config = dict(
    d_expert=128,
    router_score='softmax',
    balance_loss=0.0029,
    balance_bias=False,
    init_std_router=0.0165,
    lr_router=0.000725,
    n_kv_head=4,
    rope_base=10000.0,
    tie_embeddings=False,
    beta1=0.95,
    lr_head=0.00805,
    grad_clip=1.0,
    schedule='wsd',
    seq_len=256,
)
Below are experts of layer 4 (counted from 0) of a mixture-of-experts language model. Rows are named router (the router's row for the expert), down (a neuron's output weights, with its number) and show model dimensions 0-223. Each number is 500 + 25 x the weight over its row's rms, rounded and kept within 0 to 999. Numbers have three digits each.
After each expert's rows: "raises" lists some tokens whose logits its average output raises strongly, later layers aside. This comes from a sample of Wikipedia text that the model never trained on.

# expert 40
router:534521475530515464504470527502495510474492484512467520506474528501461507474555501497485529491534507441505454503502497516518519536487462497510494533475490521466465496529469530520507482536461479519483505456497503501500502498521436487516518495502453446521499480519490559501509436476471468488486472506510472486496535524548552512526506482521485477487514530498525537511525510546515490475474455473484498460518507488517490500503504539459542521510494513525486545502499509501465512460525486483529502513499462476508526495480454489503487511477502453464470497481521478458463534514488494494470537525499507485464508500520476498477502549487476455516483515507516556459486483524472524527514
down0:533510567490526501496505516483517487485489481490524479527499477475488522456516486494532475488488492526515493509453523501494509496456508509537498456504464509490541495503512487520500475519541480488536469486493483463498529500516500491487493477485505449521479486460488464514493521492528542555447449503464462502528506471500519489518448488529486479535435469527478519541533491443534514467484531497486508532483525523496474494491487502525495507505498526504477495532502485436490526498495526439503453534512462512478516532460505500522518503465511502473478529521488542490496487535492529480520493505495540494467435522493517527538545487538531487530487521508545501509529513484498524515518
down1:484491499551533560453511476517499484489537513497513556479521442479551500492494479533480506486511510488506511448496488475494530488539496528491493493507480522487481510530482469464503469507484455488503512498496487539484484491541536508460561510462524432491497486517468490528475533514504517540546464535484501509453505525539501503498524509518470444495532515480488462526488466501469508525488522518516453509497532496493531512515526492501489465513512477512532452506504496493448517524463473540483498494484501490474497458460529487489496519485440510490509502504491513526510495489488515512514510509463475494543503542493465490469429511483497534530508514539505512525512503494515521479461
down2:547485538446527507530485524487520494489477511536502503483486509506464537479507503515494494479519464533567490486484487512502552492462511496512556504494478486491475529507485500492477480459532468522533479465487465514482502466452536521492508491501509487510544538479492485508512459500502515472496494502492511543500507500541536519513473501435519556536461522495455479528502522502505511501465512448445476470509471546496490505549496480483523519511499512492507486509527516474467483492487495474491493433487494500530495514534499521484493478524494492488525464481503535488522536519504420510488528513499527520544479533459487490542493471518471476500519483470535524509508479483520475515539
down3:519481501526484503486508474487505454537527475481524516493496487479495528529481464471489507468527504483492505498525498492537507504461512521505507491504476536464511496487486490505546484510496480519535472508509456496464463503491489527444527515405502452560482492503516524518518495523503523504483516510487508484493503508546502496494499491515434450550493543490517514541563488525500501522527463486486459510514531533468448507468494499467527465504536516514503495517496468468479488517503515550489494524497498512485516477494529460525537526458524526484465510477529509533529489494451545477520490535485477490507506486461493520502498510455483487555509516540469523522513526515473532491470
raises: "\n", " and ", "ile"

# expert 46
router:508532475520488448485446498524502537490489530513453502486502509503479522488538486519477553491491484505463490518490494512510503496544501515550475522469488512469479471480503521511511508500509516510491520464526508531472543499497496498525471471498500515518467462466540473480526507468519524511508474473459493493516512536530530511510508506509479480469543559539484499486490520499519514466507485505463497498515490500516510480529496525463504478496493497480505512487541564453498494441484529481483490531545494498509473539492484466510507496479493497498480490501529436430484489559466494523512523525466561506462552504480513466481512521476486487463506529518505527490527427503471520535512
down0:450524488486487520510523524511495525497450473500518494481524510509510524509510485523475552481519478484488535504519536510486450482522487548523495532510516493462523515481521490502543488513559478493538556457514462496516489476504498470481490483499427460508496483508486448502517551501549528508526483530499454485483493531531496531518505489526492526481511519509466474459488535499503486517496471477482531496471481548475554472456499519502468506452486504514515462491474533489536499479474499511534531521475500490492492494511526480483503466499561472490500496490468521493501502451523501532557552512489514510533510484528511517483509496500451528490521440502518485489473472481486487492527
down1:458486501511510527486511486481517468466521510481496505541480500521495500426472524509509524472509519489487495509488465498534506515434504489506530501510479500508484531482536486509525465475491491452483508481504457490502491492478495485506501506525461425533502440510483530489532521498477581529501518501492525506508534515496520514527495471530505499477479466485495540521487531527463513529469502531496514483522481478456511518465527514485511480514513448503450508554465554478464474521527541525498496462462480446533521481512517523479499472497512528494494519465512500506539516542531528468512507532530470487489490531484495514470493523519496522531439498485475489506525533509484521504521
down2:518480501465452533523455466508503506545526490511515505480473548494491472517519569472487474506467490468505524481459468499470521526479493477499455520473510488471505490494501542494476536442517518493508488544512513498530497467466520522501521483483516485501525542522489518485457510534483506507494493491493511530503524490482507524463484519483451505529504462487530492515520529530485561488482511517547510533508529506492520499506501457448532524525505483507461515474460523528549518512471477523491494501501521545552496547499498489527504500530479524482475456482489493483485526527482528499484487464536511488505469524491465505511513451494531439497493477505562507455476471478525518498507
down3:532469507455549461493494475511502502455494518462527549456504494527471502527519539456513534454486540465536505550479512460497526537494525479495479481496446528484524519489494529530497529496469503453485508505524567552534455518540514502506504531473529491484507462519484478475498497486523456502512460478527492528543491497473468486511492488481544493525516468498490545504507485492508478493523484477484499532496502534509492508461506495513496518557521494515548544500499503559497507504505464492458479563512454477521503489498515491485494487493504502483485469468466492498519494519478493464491500469506512540516513517468510481530520499512518467473493511510494447459496475484521497519485
raises: "ana", "at", "ar", "any", "un", "in"

# expert 10
router:483526467531515480486482534471505522468473511503459495490450501501478568467491528538518500479520534519449475542532498519519500493493462516518500539485481494489499504540444508560542491526485495548473505451504495518483491496534455483481507511519479497469470462499511510522514484484499491462545500502458450498512497496491499464495529482546464491451544528577511526528498495488502501497476477482499493491545522497529483475509504508488502538523509531484448542521513527466496496489542467481546479511518469479510520474493484515487493497488521478513465505500522491515461495497479552476493523513485513493482514459494475494488487524498495507463511519546462524471521498545478492499536
down0:482519474505551493480479513462486510501501489517486516486495504501549519448498495523549459521543526548518501502501481500517500551548474498546503493514512513454466494549506521484522489504505546481486509475512499519488506528490454512490484521486486509471526487538483459483476506507501483503523454534504426477485516494479502503475498517535514498486488513487532528512484521516494504482477464500486545479516496529516492493462481487498503533512507486528421489472470500472483451512484499518502507427485489534511487517506512526471489509524486531505502542510466503556495461430483518500483523468489510508552567480494486523503479445469508513542514502512488470452505509495526492488518
down1:471524478470498521485463504482489512494502474459520501502511465501497477506502560464485492508532500467496479495529505503496493539491506490495527517472457478491504515522451525516496513484527517481514505524526473495485506498502507535534491523498500515491537475500495499532475483472504515458509518512435478476512487514535513472486488477493487503454460455506579507523546488534528469463495497503535465505513495527464467523463476468497558504491471508519507506485493468502546518475502547502490526479471485480532526540512455508513527486443478490457484533503543538480547483535513539529517504500482547529510516475506548478455461491519499503505476500536448517502503533506472478535530
down2:520468534462528550512474457498501514481499477505453517550504498532513500513537452544470518527474505474504484447460489487526503480480475474456521502514500467517484459474542486469494526502535460518459466541501497525505517504471497472478479462462438523516525507518538490502469450498489486497513532533517513534492507523493475497487484473521494539500456533472473501511527524502505510533483508497521521527512501513445481477497503463526469495504531520541538494511522475524477505502484522499468538472498491513536540485504480499515502519497482534536535480455473497554496488502467521470499477484510513491523523484501465504504521543474518492511489547473489563517468498540490496501524
down3:510479511468511510492486520522495514482518519504520466500496455519546516510464498511506491492481512503512495511531485506460470489479506520493481472521506494528486531490489476503509491509528513513485466499514491491466503492493511476512502519479525474541512511470491505475511511542532541493478493513489488518519516482511478505509514491529462518450490517491485503527522460504500504543491487492493490505488522492488517492533505521494494503490506486504485511507498513491504497568511467490473507509494503496520493478489511534506493510519518478492508498492519519680504470470478503489513484505481511518507489487479474493525494328504492495515480495494504512515509520496500475455492
raises: "==", "===", "\"", "The", "====", "\n\n"

# expert 38
router:505519483501511476478491523496450481494490498510516491483463494487485501483527511519485510459532514511458483516524527487504520510522465514524433524499470475452485509494506497504525485527471529508519523451472495533494514534514465518525517496533474471497502479489535524517480497484499483487516557479455433495492515544529518480543514488470501482422500493503498496482518483500497492482466512487466507483507513498530519484533534517504554506457485525506460513526506493462507511478567536493519447557510443481500518473467479451486459504495510503509484484478550498481472482509481463499506469492466503496506510464552467488481519543484518499511502541511491535509523472481490524530549
down0:491504504508533565531519510524474458514451489466490493490513528516515480506507518469458459527506521558451550505506514475489501489510501502520492516458484527520507508466510498469477508483504518519502467533468510499474487451536530535540532488507513485444483553502508499468482505466503496514498488528501513505481460526513518490506480482508498482514464488462492484527522506469499479533517476519466456493506487515469499493528480503510504484501550512494482507490486503503432472539462535543503504478463530503501510478533469491546542547563480474545512493551504462454499489525480459501485492456471547494519470479490514523510488549483480456475508508514507516506492498496495525515516
down1:457523494509468503522475510537489514490529514514458493502510474515485533550508449531476471497478459504534513504479569443519540472497527515466481517514507498509501517527478508530516538503506540469495498492479580482518498502487507482464495554497548519514531479517467458461548468499552494501522503504503461483482523543505499464483471479515500535517510495494472492495480516484476499541507501530487507481522491476504471500470511534498506500480505508513480470455503507546510512504483499535474531464457457484496514484541508499531517505468468486484483484490510467514505553494459513500550493471462511488508494534472519477546500490458467519468507465497486500529516548508491508469475
down2:482513517470510495477455477515486445461471512480548503504501467501521476454482467496529506482503479517502523547534471523481509510440448489459500494488535505507465448482480499542498505494520518519498513493472437503522526532490505510471475526480517454506503496517498479480489501528553526478500498507514501484485518499469505500458478543509508500449495457486507525542519501516488535504531515518514476457488523483548498538488497510523535524478494491486481504514475481455516511486497525527523561490526511506497478480514590531463508449499536559501480462457494484507466490513490480515482519492518463516526471511508481545498519478536511495490502496531525523486526526507529504510492
down3:502440508496559514547500556509514496473544485518523511506522482467453521489515495513485477475488476539488501486509524476490469465492581456469450468510491505500528524527480512488517537513485438511517493495481532518535471508499489520497510507507487532469467485515482486503536521527497512435514537518517510507544496474487488545476489471475490488525482518492542513437534486545488506480475514497457512538499486463502463496505489504512477522507515479488536506497535498546504475518504486523496508462501495512466451536527503530529524469500496502497465492492516514526508489511514531474523463479468467509545504503528518487501498509495492511471508545459467477502513486456465488462536
raises: " s", "c", "ly"

# expert 4
router:525516487478519469496515516463484503477485472525495531520489501486473509491510522517480498507552532460481488516460527486503490508477467504508492531500478529489502534534496503507531457485474508502449503466495457543495511550507475462467511509535478509487472476527534551543459486448442513467536501531509523560476510476526542465482495488500508490465511518501490491495519529515532508475509497529482532471540518545481498497538544499468546478476468497482478478519527506510475483483517540506511489543480481497512525491493454465478503500486566478482542526491488475493514508530500528515466464515499507469485531510513487512481491566507455479487463503534466507525499506501474511546503
down4:540495484548487504491505532550489442484475512499505452472482460491492477496490532497491494494494479515494504506498536510547513458483530469525493520472505460501461502463537492508483497512542488472462473521496479535504490478498480525489518505532520559479519494479507497491482489557521477501546480499505496501508486522501507489504558439493487474457495540496492419500485456473487476491539520537512529511502476509485477538548473461525498517487511500508497530486484498509548509469481532481471473547508485519513525517484481534488497474530505479504518488488508475498502545521545473486498495499541487535513476524527488540496476497481543484465534504518431481516536496477494536477520
down5:461465524442521522497521472519529472511525491494499516456498496502508521494497516495461513512520498473495492505502495507437562509515467529518526506521512511504500526471497516508533529508458491468481528472453507477460515488506538488537505506525470496512533501488503504475527520491497501495501478507518495469467511547465462481454451508493464528531488498489507516458535492488481549503485529451539448475494510517496460459481474546504480507505518529534472509488504519480467473509517491464485505498513533469507493511519497477523548522477494457512497503538521461503523495487532483479522466521475475529490495501525484478511502488517487488468473558488535563519481506581523547491520
down6:462485514520495513506470543537521490475476483500511527504497502482524504484445490485515550519473475483472472504464455498531522504492493512505512479499501493496472489456519499541474493536517516516481485492503518511508502550550521527482543502526538520502521554536538495506496508513489472523511462483517524478518484440521517499448485547457483494462469469479509487518518465480461441519446524504530488509497505515478511465468486495495509482502456493475567513487474473564508493487554530485506505449489510503480508455489541525449461505525510501521493498479498513473481531516542530505474538515496501506488477502513491501490472508506487508508460521503513552522461530487501513540513
down7:490447465494524532472487496526491487500518492472524495462496509528462493516509487454457518532520485522522472512473523481535491534466500518529463419525523518504468524531512487546518491499489500503495498521436475491499529488529520505509475539539525482523529495518493507485518502494462502510492469510469523480518500523511495512491509515459513548509449429504519520474552516515525504507498479489545493457472497515476508481474466531523472509539504498488444489525537504484465482493533498510464486466505532493503539492572516480520526451505480506515474483508496455506541505481486505503495499529494482474512527479544511468528478500501481539498529475513476556543478495498504493480497
raises: "1", "0", "18", "2", "15", "10"

# expert 1
router:509558482521547490505507558494477503498481516515487500507490473490456516459532492475466529481499495504464466547538541524476506506505479535534442527506485507471473534535453513514528478506511534522492507497516491514472522510509443469521500505515502529492482466497505535546465474494456524526472497477466483540487469529536553502540458498542475486467537502555522485503523497496480486442511460506476495482483491523506503508499474527432531511478464524517497519450506497441477485463554483504483493516519491490493498487471495476504471504502496508510490498514514499477469549536487506473451510511489509482472495500524494478480492517521487517497497515499539521517517468493488497537525
down0:513497489471513511477478527505538506520508519526525475463512451509490477489523546513453481502518470515482490507494459571531531480522514465495483491541506559499487491467466502463522442545519505506504485522497482502506484475516534523481486489453491533492475435492476508530529516478491566514512501531485525495470495512506481494489508484550478514467475470519450463499511498431495509503488483517519477523484539519513509480507546474489504504477497493507521544493493454510502530489505478545487508480497518540477511453448494490514490519482512495540482543507482474493541550495471517506513504506516465529554520516494500525546530469503526507515485475476496499460520479494468507531492
down1:500476492520526481484489537506518491484509500473518505487490486530525539531509500479527494507484441471493522555457524541482498489528527518439490508483484492519546448522547551497526511490506505467466508544507513504487457475546534516499476533494506511512476502503507472489525502476480458493497466522466496486522460575519482493483498464480502505473496505481460477485498496466457517476520543506476448530483513463517498516503541537541491483477481540530504502511475532461490516542512508509503475462521513518471489524492510500519483481462519502466502490515539460550492480471524478532527479528539503470519524486491438523515524497509548490474494498508486508479507513460468484514519
down2:537505533510546447524519519517515527504524487483468489483456457522477507469478490508556511471487510512510502500523476531501517491506507482513498538507496492495504497477511484485486514479495552530513544477486451473522505503499478497519454516443488543485489508501491489496558502525536464527501496476507481478525460475484497468548523519457506507497493485498535492456498495487516532459503501459501496554445481498495479525440489498493482522514499499491495509525520454493508463495500460522461495528517522548526450494521475464480542516500503558491520459538477512481516492491504482502503509507491500536429481504500511489506506474525552562481519512517452514466530485501509511454487
down3:529522473509487482475479510506510483462491506470475535522537477529483507519511528523523485532492515482506537468455479476514470516527530528496493527520500494550481530502454444487535540502483469505445510510507465535477518478517562448523546481529510490525503486499454540475484518546463496490486501530511514538510485498522521537451487510482529524522535470509496493474514487489475464459524543509505513487517484500529483463484536510466513481507490505499511480526511527480509562484455536442483499482500490499466544523451521468486492510489531529500483486517476515517472503478495533499510501540488474463536504491484475530489455514478538465466493504505482476488496484490512536499463
raises: " K", "ong", ".", "ant", "ian"

# expert 52
router:525503453503515466480482521451457510468476456501494488541466506447491497463542511498508531506518516501503472517505542497517527536504459499496482503467504526492477522504487522532507480521453502488483485488479435548528498509500472507463497529521486510514525476540525525517504448499455512479524487445515523498481482511549530500503492482506493479429511508495504520526524518557500488475471467530508512465521560485491522472521523517474533520511479490491482510527514502529463487485506498488512497528503482475488536516507441462506502510479505466466511514481515472489466538504495521516453468484532518498473510492547498502465504549462452485452502514544531508508508503483496505524536
down4:498452516480539513538492444516483527497493454485500499466511531522532478462515540481516522480529481484492517527515511544506513498494538480522521538524507473526504479496540453492471507455517514487440505509523527505491459513435512458540547503461465525533519549520471522492513483501514483513512487499511531516497512495513505494499466519547504520500523503492460473466512492516487532526493502485473511487513473505496513488496501503469504476507488514552543512494511541490515503555471507488505477488496521483471497516511488461476491469500466495502481515506465523500477475475475445469532488546506515500453446523450502508532480503510508457481463509486517539555461467511523542525490
down5:480530498509488482482494495494490487526520465503522488442556484484443539515504515507480514470549497528495483509487501473527470514483498483471521542509454501518514494461448488556471518508478516434490507491538447523495570511550514519492465465498521492548558490529492492513474503526530493468486496523485508510497498468510517474557481454499509506507478514471519520517501526532501534511448526490479510524529508552485464499494490466497527493474494473499504492521485461499523548568509488505529517488503453494539478527481486461481507461471526492470498550448472519513481467481530477488512486510487519495504494493498506520491519489475495530506510487509493510497491487485479495520545
down6:533483554514507510509500568469525518454524495457513499532464499490469467489501471531486499552480470520484556486533484473481498514472489481490480478499534522537485535469538486502540513543510492471538488498461496471535523463499525514495495511452515477524484495487520493502486490491529517576514461510492490502492489500477448536472502502498509490454518479520472526504494466479485492517534504495537528446512491458505494507450512486488478555488510513481483438542481488503484518486526498516488500494524518476471527484510494516505474529512465509485486455512560496541489520536500503491517496505492497465503490538525513476510498476462501514488527554499515536492523499496535467448501
down7:485505483496534487461506521491504518516466556486528515516532476523545515507479521472501568473495512482518524513462498530509481460516525482476492518504478484475537499496462511477482502512511491478508477498541503479513473503517477483513527490462506479489510463486524497487553475515507476524483494490511502476431493514474487476534500535590489480466549485493535524519478474525551538544488491512454491499502525503506509491509467483531475481507488486521515498511506494468525479518478516483503487482465488478479510513491539454511513497482495528561490503487451510478485497522556482505501521499440548490444510516480535490506465502547466494503505530485552515461513488530465474514525
raises: "i", "1", "2", "il", "j", "ie"

# expert 48
router:515552434538526493495477522506475504468476486518460537514506530488490540444532537485502495501501527480495473500478516533530541525510482523522500500516496531513477495512476540534513444491448491530433506481487466535485534494503484466516544483509496473490505448542502515505485501489454497490525503502506509491457549511508487484533500532514467482463555486482535521503495531493527508502474468522453496487531535516489522511510488510485491506502491509501489495520526533463438508489503496504501477519485461492551542503443491468468459493482524449482486529476515494489495522503505543484471509550508505476489518512493485478491512524479514499496450517521475521516528488526469543518487
down0:545529484477448557463466536487494501462560461472471560496506486493474508487482524448503487463497480489532520499485467468521494531474460532492549489535536512495510505515519485495481502506491481516483531522500495523500492507512489542531484506551507510465470506495501517539459458535475509504474508482492514474531473520525470495532468479513515481474503507469519529510483504511532512505486480501491518498519518511480467540492523485516508460559540488515517474509483464505546497483512513529517506477446503478497484506473522507547483468530539534471472484511484494468502465519509477536545491517526446491503538521485487464455517440498504506494503476520493493474495533514511501457529
down1:514521507569454481467504476464537489540514475539482454493504434483481508519504465469489497512485534497502481489544511524522476479497519502488503523472505502447482534506504509465522520508530513491496505538466475483492522454503491478519473492509471556508487528488502490522482501525479492455492469447532468535504481505520480500509475503467485496510497477553498506502503474495476478502508534484496504496482490464517533505550529487547561507505467503500502470519484526477545497479535477532530504510543552526499512485514492530478469501508498533494499583441465494451462486513481501463518520498504484487483495536479507523486499512532510518493515527519541454492471509483506478474482
down2:489494519490496472538520484493517519489507523523528535510538460517477457514501517519500481461522491495490517518482495463532523534508537483497550485489516528515507485473503497495453519466509475519496548514504475506484469495482493444519468493484542505535529584497453537492493499517512500527487468479508536507516514479497501503558510470537514519523485438479483457510492477499532503503531508506505469519491449509501466500539493523563506488480467470512513486508488473504505475484448488516427524472496479506500509492507540509541500487503486491494506493466493477494502510485522444497471510468519510503511456532553478512511494521524500474515538546476467472538504491448545480518519
down3:520502499521468523509536486511503497521524490469490466516534508485495505471493515490498482465507529471545505468538469515501532507508529479512498499526502502504487531493501522515462492482499502477502488495503529480479484503500501493522486479477492471471529530464491535507459528479469494479507465514479524490522549516483495508508485519527469474544497504532497524510493509499511492570468482527528480490502471483494548504479506459474533514507501526504494477465486520456497469528487475524510505521516514510549501494495493499486482497502473484458463492492513527590480463451490475516510476505517473486485513470502477543536524347491542516531499489500522533522521520477471510485483
raises: "\n", "ises", "\n\n", " |", " | Team", ")"

# expert 6
router:545533467471476459485493512502477501464500479505502520497474483497458539475500489506526503505558526490482458503490503516483503538510480518505537527471494513489477502530469567512545458524455472529483504466520504537472507491511500507524484503523481524507492485491479541536504482486453492436483516507465491502539524539559495464534512446462525476463515517512543538506501525510527509488507492518497505481498499500531508488506498516511510501485483467431482532502508474485456497508537487478538511485506500471536555517476511465479451440470543467518506483484551501495486508521437512483524510504481498502475543516501511479469487559504480490514502509495503512483494492516514509494494
down0:431493540501472493513505466476484520501512565506469523495510498514486497527505512479576498522504512552506560520496507496509484493546453524471523494487519497473524528513434498439453466518540491492494518512538461490486467503486475521492527500525482524495494550474479527500500535524496504485484502497522502469493492543523497506527511485473513474494491464494496497488469478539470514458504554539442494499516509521480462496513476510512524506553486509533477495516495526519464513480468505488502522548481480493499500480482511500543482486504521534474483509539452485458490507508474481486504468461531467478482479493500483516495480494494527504533475505511536501469511471508521537504565
down1:489506501487487470488515493534527473477520509497506548505522485503496490487483545556510502518473550474499455459464508504498482493519507474500460488523556521433496519501495523534521534506526526485520493518475540512463575496465481470540485508548528494534459488486493466505518547533495499486537516518483502504480434508519506514502510492527553510460443488515492478489519498506511479505510489470485501486515500472467476490501510539542499502466479456516503475468491474529458495459516495517476508492491463481512482516543511503494472489479538511473498510477494529446510488531479507478487503527480520532456463512467517497507525512501520471494531474528499519510567530471472482470508
down2:464522502528496524514528518506499481484493507461478462505521523460483524533509529523517514511475524518497482498493487467486480502484534501485512529519548530472506481487516492484500507502527469450473500502533485512553567540457472483478488506479488483513538466545537484540513460483492499526562513441515500513509474460491490527483517529492514524538491526513471508526505487448529486491496496504546493510493470488487503502463478504491475496522442483533497493483472525497511440473497489493460473502515530528511484524521486528473516481493483471451507543504489504464509552500534553505463487497507527520497480471522513459471542442493499524475480563511493460503517472500483504497481
down3:516531508511471494485496533471496523518507500518492545509483522513525488488504497526470520516507450513499515475499525537481475488530536429479463520494519473504487454520510514461509548474494493464484511568475501490499478529485501479494555480521537516512513471518517442504501473526515482534469464496432527486487519497514487513469514522522514451446462523505476504490495523496520481525476465513541545467461521507515484528519491491503524505528558486511554548502509512510538468496512516533479473535481509525508518492493476512496489475499504515503498483472504452507532508501507477499538495549547506475468510516497521478445497480516519509493454476451483474475522532487487514491471
raises: "ver", " S", " etc."

# expert 33
router:510523451483492477503475540528516532479495494532495480508486500461493491476540486504494509468547496520441477493511503513453510490529489542513464512498463481508454499513473519505507505513507516501506498483521456545509525504509516512541520429580505467512511505503524489506485486482467517525512484481459456555496513516544520467547479502528469514464507529538484502505504515485531526457473521508505490470527494506507494505504535491480525483494468531506496511515501523442479471461505517452494489525496491465489498510508463473488490460467491486456471519516526489455453519529438469537501485519481552495488493456549489496508493512489515491479508495522487513494537488529490528540525
down0:551541532460519490556460497505463492499487502454513473502513512547474515490459488511536470502496487505498533521492520499513477502483480504500477475531542462505511515462472515493506525445498480525502453474511505496505477470542504506495522498530507480542510455543545509531456436524490468497514479481549534484523520506476495528487476533516533511494476508485486516494488470506516449528504456488525525471488488525489469485534524486524509493477543490502517506505502502553468494496508479500512451499506506507533524515490459539494505530492491524486447452514483437510508504510518504490505498515527479469499485498489541513487519506482492480457459556491545539496499452487540521531497
down1:499491518471505506459480530537502497533498462479508528496481519534559455522437499515497549508493467541472482510460511510487513480513477483475492497482513511439487515506464528486514508487508476471507504522494511506495521500531452529502516480508507505481517516518503513469542517449473492470496510536551521464533503510472507523499457481529524524499508452511479500456530531503522487515473497477457488498504501484510525474495487445522502509515463509531531488493497497496484541497481527475527476514558499458558503549520489457556486528461513505477512449507488501521527492473478514504486464473531544496519503529500507477516537530482508526474514453514488488482474487435511494517471
down2:486505479481535550483526528468476503474519501513480511495490518490529462526513516485476455497492500481526435521460506538491470544500524448497498498518552521536503531494449446509459487515509501431489508497556465492492508483512490474476499494533483512474493489489494507475492523534513499452516538496506485498488495511452581479467489480504475497536486512527496508499472525461518463492518534498499475500515473493521502509545509471459541514519492492456492498465471510484490518521521518520496538512501528522499515484519543468506490456491537514470547508493478523521487490498468540469487531462506502516513482480492538509514521507471514498461490497530532529520451533473493541534489
down3:543517502473502522482519498537503492488521500497476526490492479458514515516494512473496485503503514484554482528492564488521490486467502506506498507546506534462537518465528525517490494506521461487508500503518507475495466470518475488504483501523494499466487441522496459534497509458508530479502542512508462459533469505475483469508494480491530543471467546500484513484556495508485496511517481514479510494488483538526508454457513520527509487458498497545530483522479478461509495494515519497538468527478514553532520487489486487491497499483528497497519519442482535536510494443506495489575497450515453540516510489457485488500495542488458495505517475528484485539500545459492551483536
raises: "ce", "ish", "u", "l", "ene"

# expert 3
router:544516512490528476493450482501485529480504484522461516510506511511438541505518528549450542497486499511486468468508515496469521489496510500532520510455518510451480498521478527514517477523500486528501538474471523530481469510517525523477514505513487558524478483486479504502509477479490449460510516531472469525491513520499525506475465509508500508458540525523537504496474508506470527484463475538499484504492507494529512481546483500496502507489457514483512496507533519477517488435527508494537507498556491521527507478485522494505485459464489492501504471505526480456506527516498477477510511518502543511435511475533523433494484543523477495455472527506467504490547452496478481565487
down0:510497512482482552482527503523511456508524523516482504477543497522474501456496493483492495456513488488509511492467520500491484514548459501516481507452510491498514467531478517516512500493507552488548514471520508477512515486469513522508488499486523530499488523465492531515473533477493503493514484515477516471488499523504495460496489492533538481518505507466490497496484503515465511458503536514508451497557422498519471525553490502532479492520504495522511478495537481472479526477493534511448563455507523485487503481565493518470491427506532498493473478459522491515496507506484460495491496577486507497471505457510479533507483505491489534453493522554551500530493490509490500538547
down1:491524512460506448482469518499512490460505519530487519508567508490507534521465476500459480518517462531552487561483507493484523494489503497477506458479514541473480501507499464495507514487525490497489470469481484494521503518510524531509482514490543506498499530508495496542487550502499526499487511510524504531449487498508517503489506499475500533515519488463464475547519495503468524533511524465497543503472468506509472518511493459505479499471484496539487495490515531549510501485489482506508458459494501499473483520491500488523474535506507478509443505527505521545520505475529501485533392544479540521485488483501519523523503498493496437453500473527434489492497519516529557526487
down2:495509528445528529512501499497511493491487479478519481478508484502520446519512506492547498483455508449525493516492524557487537468483481516523516514475467512482487512472539508524499550500494524474511471500469473530477544500480494489500511530527467544499534503488503476519472499516511496534496493486474452505416498553509488513490485471488509510484448507485502500457429477465488511510518489521529537500448486513532533509473464503553536504520499515522518484440471477495498492531503540531469507518498544474438470512481505473513506553506487508487526523489498519470528517476523538510523523472489523480499530508470500491514506503529482542509508485481542458501481492537508517487508
down3:501486520489506498515492489529485512518523526501541518479512505496442532501517496483549543510516523494489524543484508478503442491497471431518504531511494485492541507485488464479480526558482501496498456463518511485510473505526519470488499492520518492508488504466511484514467490460496476503482505444544531552516495526529490490459504488518518538508508463534520510469460525515483476485520493519515513484492484499494503491515503528429492478461499505546519568501502452527495510513511500543490488485517496465507499475545524525476507508553526532513517481486464491520530565471455523479491475537483461470490483499484500486442486492497463492532500481484525496571492468499496488500481
raises: "en", "ar", "as", "ag", "id", "ol"

# expert 37
router:524512497485559460510491521495497529473486487493477520483493535506473489484515510501484552498519509427520495489479514490484551543498476512507507561499471473472498484517521559481528469522472466551466493520499505517500508506518459431540545495506461453526509509511512545493514441475480464492497521483495500488475543516558508513495480499511499499495494552506509531502522485530539523478518462468487538457532532515526522479540495519482516512510486497510478514488513512495488548513494468491527483515506478495492526513481457482504486481495508474481465521470463489432502523523482485521491495481519525459494504516512475502470505547488487498510451513524509552475491487529459505515517
down0:512507521480521504474460540563473507467499508501552456540522497452470533504506508518487530483538508529518492531505486526474514505487480443497521493483502532490505505508510422522458515511504489504483534506504500492479493491479500478507501500513498506542472529532477525524540495512528530492469519507494482462508490525486485525478457503539535492502491505465501543483504550509494520497509488518545501478450442532467516481508525575519473536498452499485496507510454520462419509518484465485493480472476514498466500462514513537494522492515478510517491539507509447520532493510491518510483476502506517469477469476507537480526496514500489510478486520499504517541520509501450490456476
down1:507514523455512472532524538531502504526515509485475495458492478471540498467493459502490501504517485501530535485500491526534504461517499497482507453494538527513475525537509518454522552528494480503484488531548529473491453528507490470523495494508465475496458471470444482454520503478506506519495542480500532489503491490495491488465534490525559530517496540517496497518525520488471480509503524505501463481504504517458465487441470534526505491500523507473547485478492465498535495513501550518504485503487490538482476495501531469522505511518506451496466500481497502491493499508498487478535481542474458502534539486526539486511485414512503496518540557503526462519481530482456491491512
down2:480496501464495469492490473531492519508498525534511468494526504494471503516440512497503476494494468480506506506512477470491527475535507517510521544490491490512510487525504517445529523487514473511561491532482539487521467536515491466527472509525522483506515496456489495486480508538490525535510496493471517567562489504546506519485481536487519531514479492541498449479536474496513550505515481495472506488521506524527507516474449509534469468498499484462513564517486498497495470479488496476433507505475509512482439516484490517467488505534485469532499510532449501487504472528480507508501510582475468522523528536440486519480493475521520513484496452490502502525501519471488536499489
down3:493477489500503487508529505485501490552517494470526552504515493450457486533507508543457487474488491511483517560545504529545489514511475512462492513510497478485512498519460464464500482509526512533515528494465515518497463527535496544501505524463486514492453502450501502517465514500504502470474512482495474547483517536484546497475514473505510516533509504516485493506488478472478530530456522502524549521489475466476475486482506504501513541466481517468506549457530468523460496458524468495495520482487519524480476476512504496442498472454517533527509519532531503560491536488499482462534499477538522532477514485542503545514495438473485485505525507477491528500454505510491493486494
raises: "g", ",", "/"